From a checkpoint of a small mixture-of-experts model trained on Wikipedia: vocabulary 8192.
Below are experts of layer 2 (counted from 0) of a mixture-of-experts language model. Rows are named router (the router's row for the expert), gate (a neuron's input weights, with its number), up (a neuron's input weights, with its number), down (a neuron's output weights, with its number) and show model dimensions 192-383. Each number is 128 + 32 x the weight over its row's rms, rounded and kept within 0 to 255.
Before each expert's rows: a language model's description of what the expert responds to. This comes from a sample of Wikipedia text that the model never trained on.

# expert 8
It responds to: Table cell separators. Pipe characters dividing table cells in sports and election tables, plus semicolons, slashes and invisible marks in coordinate strings.
router [ 95 100 140 148 167 118 113 152 178 116 105 188 118 124 157 188  84  88  78 159 190 106 136 159  77 105 110 122 104 126 138 158 134  55 138 149 140 112  72 165  67 117 127 177 144 106 184  64 123 150  88 110 107 101 110 109 199 111 116 107 107 146  75  86 171 202  87 124  98 156 126 170  87 150 163  81  89  82 155 144 135 112 142 135 153 134 139 122 133 125 120  94 161 115 164 138 110  75 139 145 146  86 181 153 103 123 125 136 168 114 122 117 148 100 124 169 143 160 105 143 135  92 137 101  73 144  99 145 162  94 104 147 118 162 176 116 181 123 106 163 128  84 143  71 164 109 174 146 155 161 105  74 137 123 117  76  98 111 130 132 152  95 148 101 131 116 110 105 102 118  75 152 196 147 168 111 166 116  90 117 109 173 105 111 131 140 181  73 101 160  93  87]
gate0 [110 131  77 147 120 154 151 118 153 120  91 119 118 144 184  97 122 146 140 133  99 112  73 145 140  69 118  98 155  80 148 122 146 178 123 108 175 187 139 125 140 113  70  83 142 184 126 105  86 188 131 160  99 193 144  84  65 110 121 129 179  81 105 125 137 122 133 105  74  85  97 132 167 138  87 143 179 120 137 148  70 186 133  95 122 138 166 105 111 140 133  74 119 143 103  96 100 137 132 116 141 150 137  90 169  90 116 159  85 145  97 213 176 168 108 120 134 105 100 146 169 134 138  81  81 109  98 146 115 136 114 145  82 115 134 119 127  97 161 138 108  94 156  96 101  86 147 112 183 129 187 148 118 174 185 128 157 158 154  95 175 111 135 125  77 144 113  91 166 139 122  83 137 108 142 193  99 110 135  81 191 142 109 101 132  65 171 116  86 119  62 163]
up0 [128 125 165 174 108 157 119 157 163  81 122 136 131 158 150  92 158 180  80 110 154 123 187 118 132 101 112 136 150 154 101 108 158 122 176 102 111 123 158 124 145 111  96 144  89 192 191 149 139 111 146 142 156  79 110 109  70 148  52 132 149 117 131  51 144 126 173 129 134  93 148 138 137 123 105 130 153 186 108 116 137  88 141 151 127  59  84 162 123 144 178  80 102 149 136 134 111  36 174  79  92 183 153 163 147 100 155 100  72 109  72  60 109 102 137 198 121 113 142  97  87 142 156 142 144 115 145 169 130 140 126  91 171 114  50 106 181 125  34 141 102 134 173 168 118 135 187 125 230 158 197  79 142 135 187 105 120 166  98  53 154 127 154 117 149 177 132 137  50  99  86 164 108 142 150 128 160 113  86 109 145 150 103 172 118 134 106 129  60  90 120 171]
down0 [167 154 123 146 141  95 140 164 139  86 156  74  96 109 108 168 159 114 148 110 172 110 206 163 140 148 134 131  86 134 132 140 130 133  65  85 140 180  93 165  50 130 116 118 139  96 106 165 142 154 174 121 118 106 126 135 145 123 143 108 106 162 151 115 103 126 152  84 119 131 121 156  99 135 185  98  83 107 101 149 132 142 105 122 140  93 141 127 167  65  59 157 168 170 118 158 167  97  48  67  91 157 176 118  99 153 158 152  62 154 125 120 172 225 128 112 113  95 135 103 165  80 177 106 119 110 111 155 144 126 175  78 170 112 146 127 109 137 123  90 150 178 150  92 120 134 136 146 145 128  72 171  57  90 104 162  71  67 142 179 132  98 126 179 110 108 181 133  34  84 177  85 180 139 117 177 178 144 166 145  70 137 150 155 162 145  71  98  96 137 138 134]

# expert 5
It responds to: Linking prepositions and dashes. Prepositions and connectors joining phrases, chiefly of, by, as, for, with, plus list dashes, colons and equals signs in infoboxes.
router [178 138  85 116 125 132 137 127 100 109  89 117 108 159 136  63  95 163 173  94 131 147 104 100 104 120 141 141 170 107 136 179 124 141 175 137 145 149 166 170  78 110 153 166  82 133 128 104  91 153 114 143 116 116 173 176 119 146  65 142 138 128 109 107  65  97 163 146 182 124 105 199  98  87  39  96 134 208 161 142 198 111 138 149 137 163  90 130 121 132 170 204 127  81 156 140 154 104  88 120 101 128 148  38 201 104 155 174  95 143 101 140 127 136  86 111 117 144 123 123 168 154 156 107 163  96 146 103 116 119 137 130  76 121 150 108  65 143  78 146 119 142 142  89 114 150  99 129 188 152 104  71 107 115 136 169 141  66 195 157 114  80 130 131  89 169 167  97 134 119 146 150 124 161 114 124 176 140 174 120 143 152 149 117  99 134 108 126  73 154 158 143]
gate0 [147 158 168 103 129 135 105 107 127 120  90 169 101 111 134 147 127 114 105  73 138 149  75 117 176  83 145 114 153 167 147  91 160 156 134 120 103 142 102 139 110 179 142 122 133  92  82 141 192  96  91 156 121 135 110 100 159 136 171 169 165 136 120 110 105 105 158 112 108 161 103 126 198 159 170 124 137 167 159 117 144 166 150 130 166 129  78 147 162 129  77 128 159 124 133 128  99 115 108 102  98 116 146 115 198 128  94 131 147 110 136 158 110  95 116 180  73 147  74 167  96 131 217 164 136 108 122 149 179 133 169 105 115 187 185 158 184 115 153 205 125  99 110 130 183 114 100  92 158 179  67  89 135  85 151 140 116 145 112 104 154 131 123 112 112 149  98 118 113  66 143 145 151 166 149 130 172 130 143  67 120 157 142  48 196 181 153 144  87 137 126 103]
up0 [114 177 164 125  95  81 150 146 101 141  82 113 189 104 172 166 111 123 108 130 160 173  84 102 171 150 145  96 152  92 185 139 193  95  74  90 121 174  96 146  97 108 144 135 163 123 106 133 125 118 121  42 100 137  72 131 146 142 157 104 106 143 171 149  92  93  87 158  88 175 109 160 148 103 134 157 132 200 164 120  96 119 172 174 171 114 122  59 146 171 115  95 196  88 170 169 163 146 162 180 178 111 116 141 103 141  87 154 120  82  81 104 127 104 102 160 130  71 126 132 130 112 106 162  75 153 143 129 130 145 135  90 160 178 131 105 188 154 160 144 113 179 145 121 169 113 110  63 177 173  54 143 157 156 111 139 140  85 117 134 156 194 133  88 119  90  63 146 116 148 149 102 122 145 104 100 145 170 120  67  42 121 111  83 104 122 148 135 166 137 129 112]
down0 [ 66 127 126 119  92 157  97 129 141 131 156  81 163 121 136  80 111 150 143 140 164 147 150  73 130 110 147  93 159 133 165 153 135 127  84  50 129 167 190 107 144 124 131 130 145 134 175 128  71  86 198  99 111 132  64 157  71 111 132 116  54 117 126 121 161 141 130 118 131 159 103 104  67  96 124  69 156 103 117  78  86 122 104 166 185 120 106  88  84 125 134 131 180  97 121 150 141 135 182 162 143  88 109 118 154 138 133 232 107 137 154 124  97 101 143  83 160  64 115 118  95 138 103  71 157 111 172 158 147 207  87 155 141 104 141 141 138 118 171  83 164 126 143 116 120 159 129 149  55 170 128 138 205 202 149  71 128  63  96 144 147 139 161 128  83 111 155  93 102 171  82 126 115 102 101 141 119 160 158 159 123 134  83 166 108 175 105 163 156 121 128 117]

# expert 25
It responds to: Space tokens. Standalone space tokens between words, especially before numbers or in names, lists and table cells, as in "July 19, 2023".
router [142 162 106 138 101 166  57 148 148 190 135 170 144 151 127 147 244  98 132 130  86 141 172  46 127 128 124 184 167 101 121 123 165 171 134 129 104 139  97 102  91 134  80 149  65 161  85 161 131  82 148 165 184 201 157 142  65  95 132 138 181 135 142 136  94 135  78 189 152 105 139  97 119 133 131  80 119 145 139 176 178 156 136  66 104 127 123 140 160  95 118 145  88 155 101  92 100 134 188  87 149 211 150 122 129 135 144  91  84 103 164 170 129 196 135 101 148 119 141 166 132 188 160 137  94  82 183 164 148 124 108 112  80 144 131 103 108 165  53 108 118 124 133 117 134  98  83 143 158  98 125 126 150 154 112 140  93 121 139 152 125 149  77 125 143 111 120 117 147 102 142 125 127 170  80 141 149  92 175 143 138 165  93 111 115 144 154 149 109 160 133 124]
gate0 [ 96 127 131  86 133 126  80 144  88 115 124 129  88 117 153 184 132 184 142  90 178 106 126 167 150  77 171 124 186 113 111 161 180 160 137 167 144  73 103 149  80 165  99 129 145 182  88 155 184 128 137 139 136 158 113  86 131  78 102 139 159  58 130 121 120 121 160 140 163  91  91 130  88 117  79 135 168 142 120 124 175 104 135  94 104 125 128 147 165 192 135 103 164 117 151  42 148 183 146 112 113 185 102  98  74 126  71 165 137  98 107 131 100 164 138 130  67 101 189 173 129 164 143 170 149 139 152 185 100 132 114 122 106 121 164 150 118 130 162 130 130 104  86 126 120 139 149 109  82 118 128 193 144 100 133 150 133  85 118 135 152 118 154 145 115 128 125 150 112 145 172 118 186  61 109 146 113  97 113 139 131 169 170 118 100 119  65 149 142 116 131 102]
up0 [156 129 177  92 105 178  79  53 150  64 143  87 147 104 212 116 109  81 142 120 118  93 119 104 120  97 148 159 105  79 156 134 139 139 101 146 132 151 129 111 140 119 132 165 141 112 191 211 185  90  81 174 148 121 171 164 140  68 107  95  70 126 133 109 120  95 128 144  64 106 154  87 132 132 139 117 153 161 127 107 148 130 105 128 131  96 145 106 180 100 155  60 102 105 131 116 194 162 142 160 138 192 153 161 125 160 159 172 144 120 153  82 201 140  96 149 137 122 161 156 138 107  83 189 203 128 161 126 130 119 143  97 143 139 151 118 120 121 180 122 119  84  82 145 110  66 179 153 120 149 159 203 104 157 162 105  89 209 136 146  97 136  90 132 127 147 143 133 128  85 165 150 157 117 198 125 138 152 107 109 186  94 127 156 164 159 124 104 159 152  83 115]
down0 [118 127 113 143 103  96  95  90 109 113 108 143  76 143 147 150  67 138  97 125 129 165 151 145 116 136 144 133 127  94 165 117 115 165 184 153  98 117 128 169 114 157  64 133  92 149 127 160 118 137 100  66 135 160 139 119 131 136 132 110 138  73 109 111 150 116 135 148 133 160  93  87 131 186 124 153 152 125  58 161 143 143  75 160 139 179 119 171  96  84 101 137 174 159 166 125 155  67 160  71 113  87 146 141 160 153 126  63 165 116 110 143  79 144 124 147  65  99 146 134  98 148 137 115  93 175  39  99  86  95 142 112 116 150 159 158  71 160 132 159 174 104 145 128 115 181 166 102 179 121 143 105  92 133 122 132 129  72 124 135 118  86 148 123 109  46  80 122 142 158 105 180 111 147  89 145 172 113  73 159 172 128 112 176 125 145 145 175 117 132 187 186]

# expert 31
It responds to: Commas and clause punctuation. Commas ending clauses or list items before and, but, which, plus colons, semicolons and dashes.
router [182 128 153 134 138 136 178 184 118 169 133  94 143 157 126 122 129 114 134  79  91 122 166 117 148 109 125 107 127  92 128 110 104 105  99 134 104 122 183 178  96 164 148 152 143 162 121 141 135 172  96 129 136 193 132 158 130 139 138 133 130 166 154 134 167 104 102 173 130 142 100  83 212 119 102  96 121 142  98 124 118  96 157 127 133  87 122 120 105 107 157 125 151 180 171 133 158 129 103 116 130 128 168 128 148 151  47 132 126 167 100 118 115 215 173 150 131 152 186  63  98 113 164  93 140 114 136 141 127 128 126 118  66 122 126  82  83  85 142  64 147 116 162 109 104  64 129 163 101 120  77 127 149 143  94 112 119  75 167 144  98 104 148 122 132 132  96 165 105 180 167 165  94 150  79 129  65 135 131 149 169 138 160 183 105 125 146 232 149  76 116  93]
gate0 [ 86 108  95 100 109 106 173 130 133 121 127 182  99  71 117 121 104 136 111 123 171 136 113  75 183 202  61  76 173 148  97 121 100 123 188 125 155  79 114 163 154 166 132 132 122 153 121 166  97  92 158 117  72 119 153 129 127 107 102 118 136 130  53 174 147 106  64 176 176  24 137 119 136 115  60 111 124 154 127 121 158  79 166 121 113  88 107  65 118 126 124 159 125 156 113 145 158 162 114 126  78 150 156  97 126 192  65 143 149  99  84 137 117 191  86 109 180 129 121 148  99 108 110  78 101 101 129 128 196 123 126  97  76 177 118 163 128 132 128  98 125 127 121 138  79 120  98 130 104 120 136  96 172 148 124 150 113 106  80 157 165 105 135 134 162 118 110 157 133 152 134 132 132 114 112  93 208 111 205 106 110 160 131 156 124 213  96 102 124 146 109  87]
up0 [170 126 151  96 123 126 109 163 151 136 110  89 136 193 141 142 124 134 117 179 144 136 107 132 113  83 133 193 111 134 154 192  91 103  90 172 102 209 150 125 127  89 129  77 139 147  92 117 145 151 111 140 134 122 129 169  77 186 176 158 115 151 163  61 172 139 154 157  97 165 127 131  62 152 174  71 130  76 141 120 142 158  87 124 122 159 102 146 117  82 138 110 139 119 122 118  90 141 144 150 100 113 113 146 103 151 123 146 106 155 140 103 144 127 108 138 121  84 149 156 140 135 179 198 109 125 133 114  73 170 173 151 167 103  87  73 141 145 108 132 118 146 111 154 139 126  70 124 180 137 109 143 140 135 149 100 143 154 153  85 105 126 134 178 113 124 124 105 103 152 101 155 130 125 117 102 158 134  72 165 105  93 196 152 141  61 164 178 158 126 188  84]
down0 [111 182 104 121 177 112  84 114 117 155 152 193 150 113 146 115 150 132 119  54  89  68 129 141  68 152 102 105 122 140  94  93 129 126 155 169  75 109 130 145 165 112 165  97 136 115 135 101 139  67 160 119  92 113  95 104 124 105 143 143 109 155 142 154 180 138 123 147 162 144 127 145 119 155  67 145  93 165 113 144 115 126 123  91 106 128 182 139 111 122 154 170 118 159 160  91 125 116 167 130 135 153 100  95 133 104 133  96 138  80 146 142 132 112 219  91 177 206  92 121 126 124  70 211 123 122 106 100  96 100 135  96 103  77 141 164 129  88  96 162 122 170 108 177 146 135 146 136 109 147  96  72 121  78 166 128  93  89 126 148  86  83 143 140 159 116  93 104 175 115  89 137 149 166 182 149  79 159  99 119 130 122  93 138 126 156 173  94  88 115 133 124]